Experts of a small language model.
Size: 14 layers, width 160, vocabulary 6066.
Below are experts of layer 5 (counted from 0) of a mixture-of-experts language model. Rows are named router (the router's row for the expert), up (a neuron's input weights, with its number) and show model dimensions 0-159. Each number is 500 + 40 x the weight over its row's rms, rounded and kept within 0 to 999. Numbers have three digits each.
Before each expert's rows: a language model's description of what the expert responds to. This comes from a sample of Wikipedia text that the model never trained on.

# expert 43
Past-tense main verbs. Past-tense verbs and participles after a subject or was, e.g. established, selected, held, introduced, named, finished, reached.
router:557510559482462426480520456564513499513513463471572570464534492517503544455478502544498503541493424462459522463553524508536543515532494520453472563510465542426486494553517503474484503549561447625560527469546446449478522452550449580458440482470492490557586505489484520534488417574518420527526518573481509482473471497485535528523451579439482501508469450491511447480507463485461455548489501514513513488533468453509471494542437527474450463484495556460507555492557469501516559583453498
up2:451504572492483506510575485476483509471532375515467408451468465460527474452455479504440530526469513478447476495485496483527585523601552491522481536484527495499446547501503527513532487418474532515529500473407446492499484497522476424489479532527445491548533511527453535444505519521496570477553493502485503516584438510500488475490512538429427487429484508525480549511503457498526539550576539440476556533547552518500463560495456543507504498534435541418531518432605478525469527482492533
up3:523533487511540526506477481453544428529504459513459546418458532501447566442489539518531507533572512488491509484513471494525505491484603530500490579479524494554456513474453498563575485452505496490446558614468449534502513462560557545485410512474479461505515577454468468447482491510566425450509480539455544465510448546510541514496557459515507526482568405480536501532535502442488435503422528458463488421468585474513483466476532539518446493460469527537473479484532484516564504510458498
up4:521521506422481433459527452462465506483542528479465469584520492496525391409539538466466467516487484462517545492573525510450443500573535491499526538476579545569524507513482504581504534526520535461548510515483452486507466483566477509544537546498531557525501527565471465451449432468526459474515546511497505471532421517536454527530520536467533532495481429563452511473450468448512586492468499529506548507505487433494468545560509486485576484537469388525441517530520550525497447484460571
up5:433491529499523501531585488466487501470471476540510511515488459549566561394471567584523461481495556534464541465521468487498477462510416482465540429505466493520497460455561532468499468487471488537524517493438513485507496443621498520510527427533424437541493509489551565479489508513487503515500476497580462469491452554497558517569477511540520450522520470525596461477553612504531553482470575466485524495490541444529478503464431489531463504580517546519511488514499552568482487506496440
up6:490502547535504462588563519546489604457514502477461461537573464461553539495523504471468419600494454458437520501502520548527507450574449552490537472522547458470516519525526494504505466505525527524598505492564507490560412504460517524463544556446421513530514428504457529555500475498522554479614534512541532510498547481543435464486483496512453487558510541570531504570441537537507524490490489513446473503475489500526566468537488482456489450473538516512526568512485545547461517516429508
up7:474601443470524488508508540592464543570470475523497476446488476441474599514496558565495492480475461381483471468510465541487589490491497533527482453571466496455519513458507489480497511570465468507488484480507611495478501446507481533513536548444514497537491538485446528424471527525530532568474540559526503497575499522496475498526486518488447545406481562498442466543527508503489502452434472413480494494480503578476484559493453511568539462541546476526527473544434456473459471492482515
up8:529518507469450430537543474519530531517477479484509478595494528538514440494529517502438529448542410500476512469450476524551446547546482491510511495444489497503500547501487502520527435499533471500472458524529587465490470629501553457542532507480491526503498497447568542533590513479560486570457483489557468484543505422424544524420550517507522580554484429556454435490495476528489514442447544584488532523480534465543510443534486518464539444448465468541526459468553456515505477532490458
up9:451487429475559467559560523526527507524504533609540484498495537529475507532525487463504515465522438434488513589476479597522517491483542511520498496529534410459474531534551538469463549529499447542519496538447527544523522506481510497461502556408492546540453482464485524540524525486515443522514512574490469471450525527548554480487484409452438471511564518542521476479473445517487438490502472373499466535462462508558432480491506479426468464539513475435501483524503444503533563509417438
up10:542461491459503460412486540444516456487498552502442548554509549494460540515474456432448537517487553521481473509522484498512434487480491536534485500526499506476508536491516407468515506478495439522575463549543509439472467529456574486528477443441473515424453489507538517570563436538583508486503567468581469511479428479475585478500475432372533476476509477477479446487516469484437495488508493496487577465481474538422533478583483516481535507521477502596478524457524577491486515480490479
up11:486520468531502515516524497552536487560478561489504495498484476538520524564480530543454537445453485499427543425467535465469413488550478487472485522545505473462455377490495505500460418536546497549524500546506521464487479500506502410535533468498380513506493492429529428483476569509493422515545534465467458569532493533545532546465534537472540614458462506471593499508588470532553529519424458511485480539425510444476546441511495482477492443473477527532522502516506544484474504504507484
up12:605472552505485442533548549528523525485474515578543522441482515549541467515500488447438492512456439499451522507474474510520423508477516551569506483565496460518493512494548541459495501498472408480562453461550563417477444476485500517458530537493423493562569473523484488557491475533495449452486563552523523474547506504495519462507378486507501562514492491579507506385494512514449544539445519556498580503462480500488514548538466489526484533518426492476561459489482523510504481545542433
up13:558421499496451499469486514483552464569523456598558577491510556460478476560484509506522560454543486465530575522533527471537601484547460456501496627499446537476497434528519515549527487465509593505509453558518528479496516572443477505507506512524502544520496476505574470503488519561550438536577534526435529516488487482501464530573552455419423478514472475582496514487489515501532469481512562530494485469554479550483489528442488442512503528492544460433533492501558502541505516482474477
up14:463528512453525465487397504436509534578515493495522447442437534516581481508523510533367563447550529539454499536536442492539475478481546477493489553512434485477442524489469470633505506483494516523490535516533518518472498562482596457555483487501552462497465550493448506467497474458530517510522539555505505470521488479496550449526532484422528533445528558449551420494529576545493485468459495529477479541511476493491498506509546463467424446540444488498505505530474437516554503409492496
up15:459414523486481471499549542493392483558466548534506517528451477526453520513472502457515508480519535501558465443500518512569489467526548510479509518500513480416518531555469518425536450520456471484575515496522540477492521539536578463497487460497441474518490530408506488445457519520519554533467487496447486505465503470558488512476428453511448485497534396540530560388506507541491455573470509509464459482485523496504582459513509557530482444485514434443458541565539602502433526473531545
up16:485486423477482500533514483467552476480523504458484526500460568481554485430529429486520579500526506586465459534448548529518471479467498503453474495584474502513504528533483435526512485472528481537536529499401511464434524541432514441515532475482492528470528494457494489557502483522514416513474493470548517429499355533491516494571486454568546518432548487509448510500529446574497480572501454504443512520580478401479583512518556487497487469438533505500468567473478521477483453534473485
up17:448482498534533459456518477495463581504514428516572505507548506418440486452577535454485454484530441465458524512548500514506416499516515486404532544523421404486489495557515491403495519473487473488479481499546505489489482494495524482524512524499475470475524467531570478579519484464432524513456490629500579461534507570479532410550511487495507508585534514506520485469512476534470480513535561526507574517507521486485486515538535528528501510408546551501534424514441486430459508510548513
up18:531552528416446521516505427527523486526492472529531589424500484448472499474535461508457500534520512420451523439530470409487490514475487513486521535433450400479445543491522492590495480535450484525540452469539445483448488493464494475562555453536544486461462474480521614488541510554589461513452506575497496516475523512424468444481551483495549477455485517552502518434521544495506440510547477508443462496489520445485545505511537487522464552438432449485497501483529466476471471541457565
up19:516568506513516480493554506549452557529482529454511480512544469528475492454508477521522461515493487541466439514555457414466544604461454522454549554480458558462510445501541406408518504579484489516538461540559506472523525521560520543502500509488515535533549516491482428500540499491489385538514536567573590472445505523465452535543564530446514555551483546469506510520496487563459496443500503519456465456517487535551510506476445435476488556487567453485491482483501539413501517505451460
up20:499537458504534464525569569394522472447507452485505457526545568514564512492536442473403497562491483412536473523459460512473464405507502549523509509469459570571516473537552480510511496477547459527485496467450422557475439501491541458522482487516526452483483475526563502489537504525527541505576466545462420449531550503461558520538454520502511480480560527543575534489514420490435451470501523490500522604488440503522535514554533494505521506507523518517465576453534547536491517512564485
up21:512456469506457462470491527539544459498532473502510476528537552565528494464487486462450583517534493487478555489530447475494439568452530569491501549534508419512555442495514494546470452516572499460525498538539397520575588494496489518557402482417518485505576501549428452435491464476522468528469456479507480556503400562488432509415477492493525538467498507518529487503520467476524472461532553489540578450493519522517507478524538494459467497495594503569518491417482538497515458526516517
up22:496544489521413582529483498517508496577523554477467445612508402513541538498506492545408478556498449535523610462543544521496479558464460493580483517483469502509536469491503501514506507478544533513441503507576556484475516560443578514506452466512513505489426423531498526585499520471503461414521464528545450542443509476524494504527545490517511537562518527480487577489474473494440513510468525486524514429542540461592516488538476428493517508455503505523446485533577525527511510520531502
up23:414463457522485479467524453507472488511500564464509469470521525522417520463513507491464518496481542484425476456455430526476480459646591511487456446582492483492538520547522499537538505509454476477498498554542499458527493485580562496479489480497489426456545528464482434522482560493510529432467458490579470537550527481543556537446513463537540527468492530482520513462533432535468547537431513465545522455496446460448520489552503525470393512487543467501431521497436460532510516528539559
up24:524457478531536518517481445505524478524508525437524469482538494532429515468545476472471496548449467411530549479467525537568570540467477487463538499441407539506557439531444499488505553487555490512457496552487454508473480483495427539512485467500615496539418481469550494499578490457516443498474468549477436448526518525551459478512482526545490450508529569439483541500511523491547512527500496454433524548547490457495457455552499531450501400402453496458509463487559446464529536514467572
up25:548495494572452489468508477542500498496572487487569516478505501464485487478554465466433500501518491499478470453490437545542528567529587426469582538457503527540475507533569456501517486460459440518420488472422541499485499486489485514507534508546423504547434505485505480427564541524464460554498533464482490505529457562491488483532476522471479524604525445500529537538494477547526498481410505430437526535492489472497475516560471508467515499407510528457474611416525539579493431459488483
up26:508480470512438536469489502439498506501466493530518506426457425531516561545533479511435558502578486455564522521524484587463572444486538499400549473555483467455550528555453534407452564517536522551450500545461495499480517488396490501481505443485477530532478499511475444517546447506491486503472570515514443540463565494468466473580437542450452489543489492533488506498533478578527427489534434540493491486500516459476541519545442456449525502485461558495480547461479497563459482489434516
up27:391525538478493505556442535595513488541547525454468528489465470476465487438567497517408534537476510465550552513513522563512477477433484454470545542476501504431501487484571530491502565509579525528430509480533520493472594540476562537494531561464493507559528462544529485505591533499465490479521429469451493469455513508504553484580496572457465456460545432555436520491525543436522484523539453504513521507509470532451515475532499525442412541502457453523480567469494500470518524515543496
up28:473479543499456473587514441561485540505488462561562477488529474509510465379547562443564467477503534478452482485506506492495469483541479434484457530537495569472518561488520466469440445440527468455556530495489527453502489442492517496453546446409481465513463528484509485487545562464506486606512462415556480452447440553464516541491511530500457474491476557457522511549617472488494469456532522489502468509492499525532506440555592495581495482525509451487469480534470537520455468482544530
up29:447467497500530518565541513509496499520470552508455554526485542472452535469479517508457527503541514516532493442483507571530494483492502550404527485466504467461559498484553534537564496421476399492550506453514561424519462564545449514510521516454506538468460544522585600496546504500515566497464531469528426514516456527514485554530504517470477561508492567539520438442524459486554529507540525545525493478535527512488463476598456521467479596509491489410516420516581495511464526488418498
up30:503557568464517464463426426578465471456467505487525472486507408523521488519542512546487555531484540569543488506497559566521562464500481441450522491440510470495520487510460492566529525540525512569542561503501548482457513449515528522532485423450471519527491492538453430462560523491531491451506584491527418524492507561478511465534420482580416470468552486492552471513493557494460464506493499490449470510487445479459502477459488489426466472499470518466541543480503537524520461433569383
up31:524455574531502496489524458543514588510511552524548424490542522514479537482497507437529508492525497486534511507510401505532509528425572605500500571510520492500546476412463472545405494471550503491518419477513510434456490477515472538593506544504480506528585512473510492520549476554458489515522476567533442518555533413484541515538486502472452515570487481476448540508475503485553549473495490473451429600508446534524457534446480467504523450501424497489514512516457573481522491460540457
up32:510544533481522566460554451457542492473488443478530473499444461507523464500470471536511445475437477502478480441508511506434514495491528537468470534491552434440523510504493539476493536427532476376591529434478587470487502477541464616475561515511495490526417476491492475566499401478563465546475545457527529507517587515517503478550563513504536450458425461525476484493473491460507471519439491547469500551473470440490534510509463481508460590547566522491545424474470496511479519507485458
up33:496468539450519449512527491520464561470440408459447530461530559517438559575492481503527563487491519456519432472554476546529477560558444518482530507504470509535527525505580488528475547519556490409546485457542619459481453499551521499469576510463496510456488527521517506527553498500566495495513411464463477511494403544489478505549455499529430492526539465480489481513441504540485491436486504442525504471462545492551489474584557517456523551466581548515531516456549569476527518471470504
up34:599436454451578500498442447487513444446512423460500494541506481472561502572558504542474532497482465504561509507520490502478540457468459530493457598500482470457482489496529493532474499546494534436499525495425459475466495502517494488572485488557518504537544516558521525506567535417480481521531453436462416503441466470455548431489475508437443498507544476540454506448487492537490460484541517506439462463547494513480516516506462514535619472446442500482487481443547481550573531502496600
up35:553500461483523489483483536538555482505478493472541519409475594397535539408513465476532513422446527433535507475434514444506543451521487499486458528561492483487492518447558551501562475565536431537515524486499468511564549487498505587560388500464439536506462574494498523524518558589503495475465528435478506552539464491427566522522470534471515533475498483473505549546479437471486523500481482542520494529532471485502473509476505464485482464527526606472494457511528538500574443525504531
up36:513533527564464553524451468528560506548466479425513492461528503482537515462576489449433506503574552523474504469498497480479524560565515481531561462497494505525489518584477477479539527542593505464502544401493534541476582526517463466531580508473464526499470504529495479523459508543486500558455540543435509495536482508451434542493513462484506500621545554522477550498527480539571477452456499427436555558484481562523573471527511446538585478470464513473476452499570497559487497527520517
up37:494526492440526479554501474479512495501522493542515579516425516532474472490523509546493503487499503488493415456488544455598442457526394514527441431561504510455501543565561438555566496448494485480504522471496513488509428497482499403454530544500508496506518513478426505511493511540502515503525570497449499496495511531441553543520551506553465480572385530506459557502546410559477557566429438495449477550499481481505527517445493435494539515511546462538553511541530558552487465493466481
up38:504498540513536468523489505461521508548554518459465551501481511506467490498551551534478477474468494487500546517479505516505560542487493424534473528433510526527521470487532531466489521544524462442538446542464450441473590492549568547430481507501503503486540507464511479529484470584444524483464415498483487543496491472520464501442477500560507501492649485502554410526476470530476501547420480466510517445417493522417484525460416460488372490551475476518573457506472474476541412534496484
up39:601491481487529470465485509487480466507463431465562519486492518515501495488546540501515511437517511478480535521500379503540489485491514433453483460502455529518476502596541545513512497468502586524524597491434434520497510537487480519490507514476469454460440571446536436562493486508489490516556444459520540527488521542534570514456537508571477526451434482484481505521396497498441441447492484505493536508525400485407454602469470567522522424499503547463533464500524543469506509508544517
up40:476528476468494534470546455467524566473455527527453454414520545493586561537512466489439496434572490462483513439460500565575440577519489515515526472448459441475472470499465423442479494512496499511512508534498506527533543481537555564539472467470440521534560575523472565467537473450523547510527508442506562495572460503436554535498496564471479471521488444522586539477486440474507541496532517433494500551535498497491470502460513459498469467492476436483449425521458400473549533490481550
up41:498532494511520541442587527489465506521475510493477432543458482481481495558598545553479538542506512484449518527546475510481546482534445459491445479406504486507510479551497620506549562504489510482483573533512476553518455526457458491444493489527580517565458455499463440522469537493420541473436480495531540465520496486464494508498515496433564527537554488488560448462539525538457503482423541466502592499495481464445495520468471525526423493560481556523490503504471624439481544449476509
up42:543512490514503496444584490516440526529471504534522504455529479518541488492458497499488458536496537551375438504506437474551479511482526459529512490494543491487525570495518543457559557526486488470533526452492458469526420448441469484450507458507429520577518486577496509503410460541539533495543538478418564551449498492458500470582461527475471490603502468559545515446506564510518501466485479550519486545520429547499488556450521540530479450525423486422454463459510576494472502504476452
up43:504515479434459490549491508478408452446537476463445462471459477427562521512487426520549474511481495506518614512443530533449473566501502458535474515510399576525540532519513524488556478534492486568439527493525523513517464471523517444489493494460501482462448441526542540488593449526432525471433547495488502470463502521499535513466524511510406489440443421416491469502501451533552487526495462476491457490581401501462487516524455542500517512515488492570523511496514483529462570439541468